Weights of a small mixture-of-experts language model, trained from scratch on English Wikipedia: 240 GeGLU neurons an expert.
Below are experts of layer 3 (counted from 0) of a mixture-of-experts language model. Rows are named router (the router's row for the expert), gate (a neuron's input weights, with its number), up (a neuron's input weights, with its number) and show model dimensions 0-255. Each number is 500 + 50 x the weight over its row's rms, rounded and kept within 0 to 999. Numbers have three digits each.
After each expert's rows: a language model's description of what the expert responds to. This comes from a sample of Wikipedia text that the model never trained on.

# expert 34
router:591571552519535507433488528573537479543596479469579534566551504458459472465509511534497529521529427484489502554421563455477451559464506492526459522512591412515427505507558512543509556485469572471543477524498501564561594536459491486459463525462522483548442483466455541452563503568435471450391440501505470547509505573603611438578506540478457403532517503632488465579451468469496535483446450511550513561498527443406569606478439524508499508490484435499430505454476584541425371498479478527483554486515540479509458475593440442484471458466427506603542563535439623462385488450540547500461517606543524531580466459525594419531605469431500438532488421512488515548531432422502437558544440523504471544522519473522474505523442419469493381432519524548542581457459469527433466424498474
gate0:494460594496637543597559523455551490550531527559501434534512555479511578518488516483434473512471453448467476466497524497459510369512467511436485524506521435474548590546578607573497565459471535430423460538504516529476474499492411454527496424411504586517505506524438502506499519479542486519438532499526604487524561543513567533476515574505397441463535513518465503502461517526601482512533474494483391518573479640450553516499355515478544440472449546455602425318478517502442529486511469515529495393501527582487592525488471531500456483485500494560503370464463520594491442530545437413468482470513487501579518472478406487494443447399544485521583433523540494587532535558551504464497486520450453490553573477447478553559507501567639535511463456478495519510501412496502537510570478
up0:515484504479602479532606478489467458461596490485438480473472437498505538434452515446413508475559536482464547511446457588514569454513422521504578494456504408525467514427450503541520519589479466432461522514469467581477561544429548560523511463535504531542428454523522508450516529568489482476466510537535456495520428501521521457587545540504484468516423541480462559516522558560605497565445475531500553460428525628547523597535431470451494440484526405498553543438525486537450468457517602437464497477492569484452481514478479463535430543443498493538481548450465468465502390581360424454501437464499490509574515476616431639430522478517511474546483442498535520607550511550533554478517415416567416452491511432502558539615524586515548481481442473470545506489506340439422519527587425
Numbers, units, demographics

# expert 23
router:513540562496488483459535425516407497495499540555415570484445495504435458570531563536477482407572458588421501448476465506505574504531567527457504568526496487544561491442523573453472607569591495526453571500513525585397559469474481523561471522440529498520582503481503451528455499499483530543445490493528468481576472517497534326512507520635519615520617495483424486404432518468493493454471561559510448496484514487440556499513545511459487562548522515453462464554557553533591588575518474466528448536520471439566470517494407515455468457514563377449470530458537461526533442418616501531516537472470494492527536487478448542526492549375440470390516512486576516574428467411452536542416436515442488493446487464451489497457493481474517531489528507549409378540452577558569582477439483
gate0:478518578467564533405467469525441421600517522501490535449580429542590555532455596561520499534553527530505403496557572483519574408473594484633485534527512512486516462491504382538549528426509523486459518489567526395556468446575530447544506533439451509456585583457499453463504496482492551548486493502492519486484519472495518543439537499474475487451421440467538539552497448505582514426487487499544454449463390475515498526463444573543455456621606506470500417451565574462559589473416465389627563461472422419543405585400504436497450503404494521500474409399492492506453503423511500464465551459566528485550448516491496491557525521576458535467536470514450552585442541481584461445468475523505505477540537520567456564471489527493520505497609500461544542462462557470493569476486455
up0:501517487455549555513527516565444430408451444481516496577536473542504558439503522513401407470536483589570500429527547523498553468446582454605511435561550535430567505503573470559544478504560503457448506539576435469464531428481420466562557449554492489508474481571520396477532528516461509545476467473499514459586521475546471406550559448408528541462448517504541471468497440537479531583446528464540462412517532512428500624460565504460507430504548503484407400553481596422573561522546442541496500437485481452479560483467516355582520578468345449523533508431441512597523569480507484429426517602540528450549490521578552500483547530416517618437479505516474563495531487427588513476566454503473457522519554521547519454524509531537408536503506429428529538494479534544534457501446504
Verb and adjective suffixes

# expert 32
router:526528517518427486522483505534567444507495461549540553419544494508535485524536471426473493471466437447541582510534526487453459490527530493556599508564541338528485508540452412514583557501495460527589499540554435380427488424472499461509569543599518493531461485434437470532461506440576588420552411533405429515481513509515491450529486539470505534527511494512521535480482510586546593588441442584455529520515499424496451479439503497547563478536477515479478424524572609517450452543560532465553464476467507461544516479465432443534449442439519504505431579479565509453493427592474417396508510543525488428448518479455435545563489466564498525570424477467515465553470548553474508514621425459522483574560463437476557468559484548465513599616490516461598404500495484474453399423588591
gate1:476537533500448390557408383524410592549369551461565457556497545553481507612441505469469393452481532491578485550473556530526589548480499510568444619559404493509486490491442497489505579526502529530453536524552467522516436473471489523438505414519385471552488505535379512563511433474522535498521535481569560545365498482531422477412553390571452533511540486447516450517534551537434533509503522515480394467424553513564478523551510467403536388533586480474494411541463522552447456508506582507488509525499494490437547528449512431508531468540457561485495513550445493575458458456529553451483496506465432505407538545507512519498518555479505481506499504519523581612547492488490513497510532584508509484401508430375406449498599501498540545503482515460560531421443550518474456561552542
up1:542483546557502581451532502548469453417617505522493593467445430465486463415520503419562578576524563535474464411585432434421439502447461526427542467468596457443427480444524506532514485433552498541450513453541433524512539490532569466465463586517540576537470452494571504544549588523401422481468447471453388482603555443394547469555428504424580513532486560519420534494466417521572517535518502445505591545620479457469506488484526493558528571493491550570475517510488517477582479488410487546575451467529509537524527480519508540506464588499530483504510544362545483464493504559515473468537490491521576451578440461542479467437496466500512484521512528447505389456505517556522548523567484482489465444522573546561566631441388494489464453520542563497494546522507410496504520434462380
Closing brackets, row ends

# expert 0
router:532463445507576494477535431436506475464550489461566464503381554557469460549541535477565464480478457568532481479523550482505478438449489451527377519564480512561562470533547517534532434462516504520500494514508548526514474501459582566487538497538470388582537483458574513528452474427551417463530576518479461422483471488547458475414486534448438398443513424534538489430549541485571484551465562562481467523487518598475416485514472548487552431532459586501466424488507479516411462494505374542472561435533566396537471474493473520541525546573419448580437554436548446460482464427425532399541499421546480600488543448497531490506501479560515568538653557595547466494479564454550537555559492508396446568549420531543475492492532481431495537519545478540485388476611536482553448566457406
gate0:483545556413597474481442523521417550428532536461557587492541555449479438515486435565514518484483557418507430458498444585425469524471424476485399476658426430491429489484488617540514464512553544484491535523585408594527521506532455489475556530505531472569465459533556496493529492521417599449481533499482545538504446517539425480500492510572506506461473492464439513485450543513524483560544429553428529413438431472511443403475501485462504575532436455448566489504562567383463461552530530562531517505546580498503545491508512497492453564517430420551452467556573485571529553530513501497423590449552498477428527458412533509529535461462385468486606462490467518454439535548562497472507545529545592552610457456462481559440520525507531423486458521583466459537507536359508538524431590
up0:578522400581429511530515558474523452550503462488551464480421432536471505584520589463478496541475502590459568550534527438500526451500603558509468512437614595506517529481544435486508529529549460523521456428438525393508455500461511474467427485501514555483555574520476508417443447528499432506489446515516492448572530528444491583510459474474558504516470533503566476524611421494491494460505526466523453558492562568400617629444529534554463485352521506560510582526481431519537492443457493456461437461427406449470402521464439523513487548449444536503561428464449417451542510555517518444525457454463494482584540537573512460545492462568601521528436465585486451586578536454453443507493457439426526430365542501523485452518521448501569526535560381476535483516499499572453517463440489
Comma after phrases

# expert 40
router:483500576461405520521542482601604511445482509467460552536426417575535454524485478460540464460504499528471551481539519447388449494504539550484469547535520481572544436442571457409610433416490605389489473568477516502617518559430460478412525515526483532478458481421518491471438518515466486568428614483476435445449547529489400443484510437476532513461507493501541520471629575532568536505526548505489415521513540442574457574516522562580524413602503431527578515457475501533483582455537552455483531464552557492570513450531481535521451428434503499468569484558544585461515503454462470536457424403573519553466485532526459585447459490523499574524439533503562478545442541406467529409476443382533500477563528568428593522567515543544455529471428562548458521489513529464518489510524491
gate0:446439534529490543531523486480511532619388525513536546456614570490544528514462416456428399607463596488572566383572561472510524541481530490455571523494428529502541509388486558515421496455503531456472503532481473584586398514541492539493508472575518622464622386479557499530465496451566429459479530525478545481420517579501436598477446512506452461474555525465470569347487524578468515490496483513488606501486511526395503398592608499516510519543539523460550487478528528601484552460533575484485572434492428566474505492634500440461494436479459537478544477524489404528479491501512569494520501513455474535521474459478521423477505499556539505585455518518416369490511561540522496519475482576500511474496471514468536517468449404482508521455499483522449524470478483505497467498563416
up0:420434480485496496529563453449572533511394577494517461500490572552491536474469514440492510551465457580511523490466530438532595516485501485425540510545430508470613543534528392536459592578526501504437406491487508483516506517477447529536470482470576501477510453596491506472530537519379484492497407511446548473492582410505516470471541474506427500475505471615620454426504434466464565559517458490555525481511419449478467455492433515483525565453481505517483544482454543425475431419531416473497497416517456460540503530470335484537454438503525514518502506475500418471614449501594521494438575529474396546488532518485523454493512511521529636526515541563456474575434516508465601447470460502523473444452498418486497495508459510522521363360470532515512511498495576655455497467545381
Semicolons and list dashes

# expert 31
router:454456455470533535551502502463537555532483582439521481582334466483498504489450498559462498523521480455504508417522558457576461537555529440526495464448582477484485539464560457595431435508596464584441469364554517532519594514463432510474422461530514594488504549569425545460460496517453532533602427496529458505474442432511520494417534635476484451461469507530464477483601551573566595556477461462563458525494557499488512429475466449490407551479552513508558462443499465411468533570450482470559484485481500532474543480568533558570528433504525518589503546546483464583460481431562568460501400469542491456483542508492626491407559556537410621498480476481422449463512544460500471414506535546475527514480459416548602473501548501486506459518498502477446467390460423443495460519587470
gate0:530491504477615526516505453372545487544543436608485498492403548530482547379495532499526493455538469575552691524524404485530473484519526560534500559528558479496482442534488434482495540459464484428483562507482622512489452503436480433516493441515428594496531368436501492505508564473490507483508538510632483421476476508525522470426480517539457575461455397513535463573507550521568404424489519565533367448498432558448504468522587520514535580489501600481541463438469543514564540490432560517531477624534385438486546499456494500459493529531571558533462520480525568513478487473478475560485495526495497522536546507494415483456444496570553487533589512509489436481580469456494428531458500509441499524437447514501430447566532397483472556489538509523442405529495442491426449564583557
up0:485496508522590531535459496438570495434585448629518484546387594504481472439494585492508573454508444539516613542517398504466517385507544548500477565503571512526461459547464503451483522523502479475511527490495567459513556508456488436549473431559406572496568382478475467457526557485430498499543456472583533460440482418533527427477488532509499554530469464524472458520539523540575415421464489500545448513533442572435534463523591518530524567517539568477498599417513526533538570503403505576550481642548448502496437501455501513463519478535530544506498511442599503475436464572469451578495511551473478523508512523511449524487427473565466470548569467508570456479570504496537452526488588497443510506469455585463441450567455365517457539454537508506412368494433453465458494617635509
Capital initial letters

# expert 39
router:571488507590492383485476495443440500472545454592487494472442521535518550546500527405509463424508472370562503460511540559551631430457468538488586636507584576573460451595538516444518529569543483508463552500474493553525578480443504550546547526497460528480528482477506478555462567436490458556523566546518552453514507529528564515487542418554485497515501458425514469575529514434431533532403425569515493468446440518411486455587497442393490536439523472471464542498481486498473425476452603571568590510572449481564440529547491501576519471522558391523558494459365359513462430486480543562477464475555461443527514512475475530496484477490363417600466569509535520555507494455437427560471431515511438540521504403502472567467519563473495477578484475520537483490490491500475491466536547
gate0:570509578441471483497499491450457442512507503464473559546422408530517504473472556507455554608514504499410490542506514518479497436526512469612572492463526580480533407480501513494483461528480580601519551604524470473521515540534480488418512558495541425455500526480520563491449380530573439520591426525412526534535564569584610455560423502514490577513470488462484531501502563594489473525500542470581383468533580578410563535536495527468473478508567414508450408513529549493521496415453468481537542547441544557475594520542474517552505570582542501416568498515422451565452434509534554430432406519409571508438505582562533448499478499564561532450499521441423520500437468532577452464492540525519509474450542588476387441463499450517497406435558524495484488417433577499479489569477511
up0:533566460457525508499529511544493467469509469515512493512534467520423488450481545468469579536530543405396475528511490526513482512554530482580531500501530587410483366500535498435525468596532533480452599596447542554486485584538341507454521532480435483420528472544493522425471462547521402535562556408441527536513505564586613506542515511407532569545445487472520569458430470551484486536461548475534462586475582532540555528543470463503466533510546428484524457432508558535506452426376485479513509541534551578477591441544507450629556572480569462490609474500484441534483423561529610468451415574498547434503422527468547510497444516495536464424476569492390565491494502502484400518483482469453533488459534600535467451431490518526485438457575538460511491401500547553469455442498545
Word-final suffix pieces

# expert 42
router:525552488468465530406675552476431528509476521516465513477497536464494547472529455497416485686522525495487423425487492538487554480521398444530418515533497504411471409502520488448484651512433528547546498508477403529509472510507506515539498493434478438452516415478492460528514489478500460487438573529658564532450468510637435402560423422428537514504509455565478427587380504509510463493487572568500441452435636578503638502482411560408506546538524488514473470505521506550553495508454532489477487583444455512468496541465516538451612510528502481482524531498549584499473491461537454498506475491443545508579511479510495499500606537581627523474477525440506497491542394502459440501477455478476436472483498480526456536458506489495496460530527418475492511498513548556484588455479489
gate0:501541522522474467564555431501461541435523530404498412483456503450528501568508515617510384451446524524636468474505521502528496553450499512526548518527527473527556451502517442532488623431534519493457556447550494497452577550423467438475480560487529485498499501567538459515495527428483412636633430483401538548488643475577551474503544487463547447456458489517504461505444527504556518379481607457442470476453516503565480444528433423456520526475511492563472534521532502557540502485439521501511519497525537452465558457452526528539437502591442565485439549494456501540533470443443444459497498515455554599461478580486553526515444499488516423474556443569395417545464535423455497502480495467439456473627440520461593443442448417615493501470467575450473609586542481534466448448480513
up0:460483549480585450409556526519426552392466441523475443511545488542523568444521503576466608551542462479488521486532617500503415430466516403401517431536486473469432404498506479496555568450473505480616507517375519479465554615536512487469505473538562522508483496535348418505482551473522462582495498521480515515499469496568498443476498504510523489527497566549424584526469528514512507502461534463460428563497493509530489441460468523467623548595537544538467545597433477527475501556569457601581588533508488475489525433525525483462494530488478410497577557517553487556480415493565496444516602454556501432523534486512506599465523552490555530492487471507502501501523488532557463583499468433411531427433575508414491500525569470560597384463556549436433462523478473456357494497541544
Mid-word letter chunks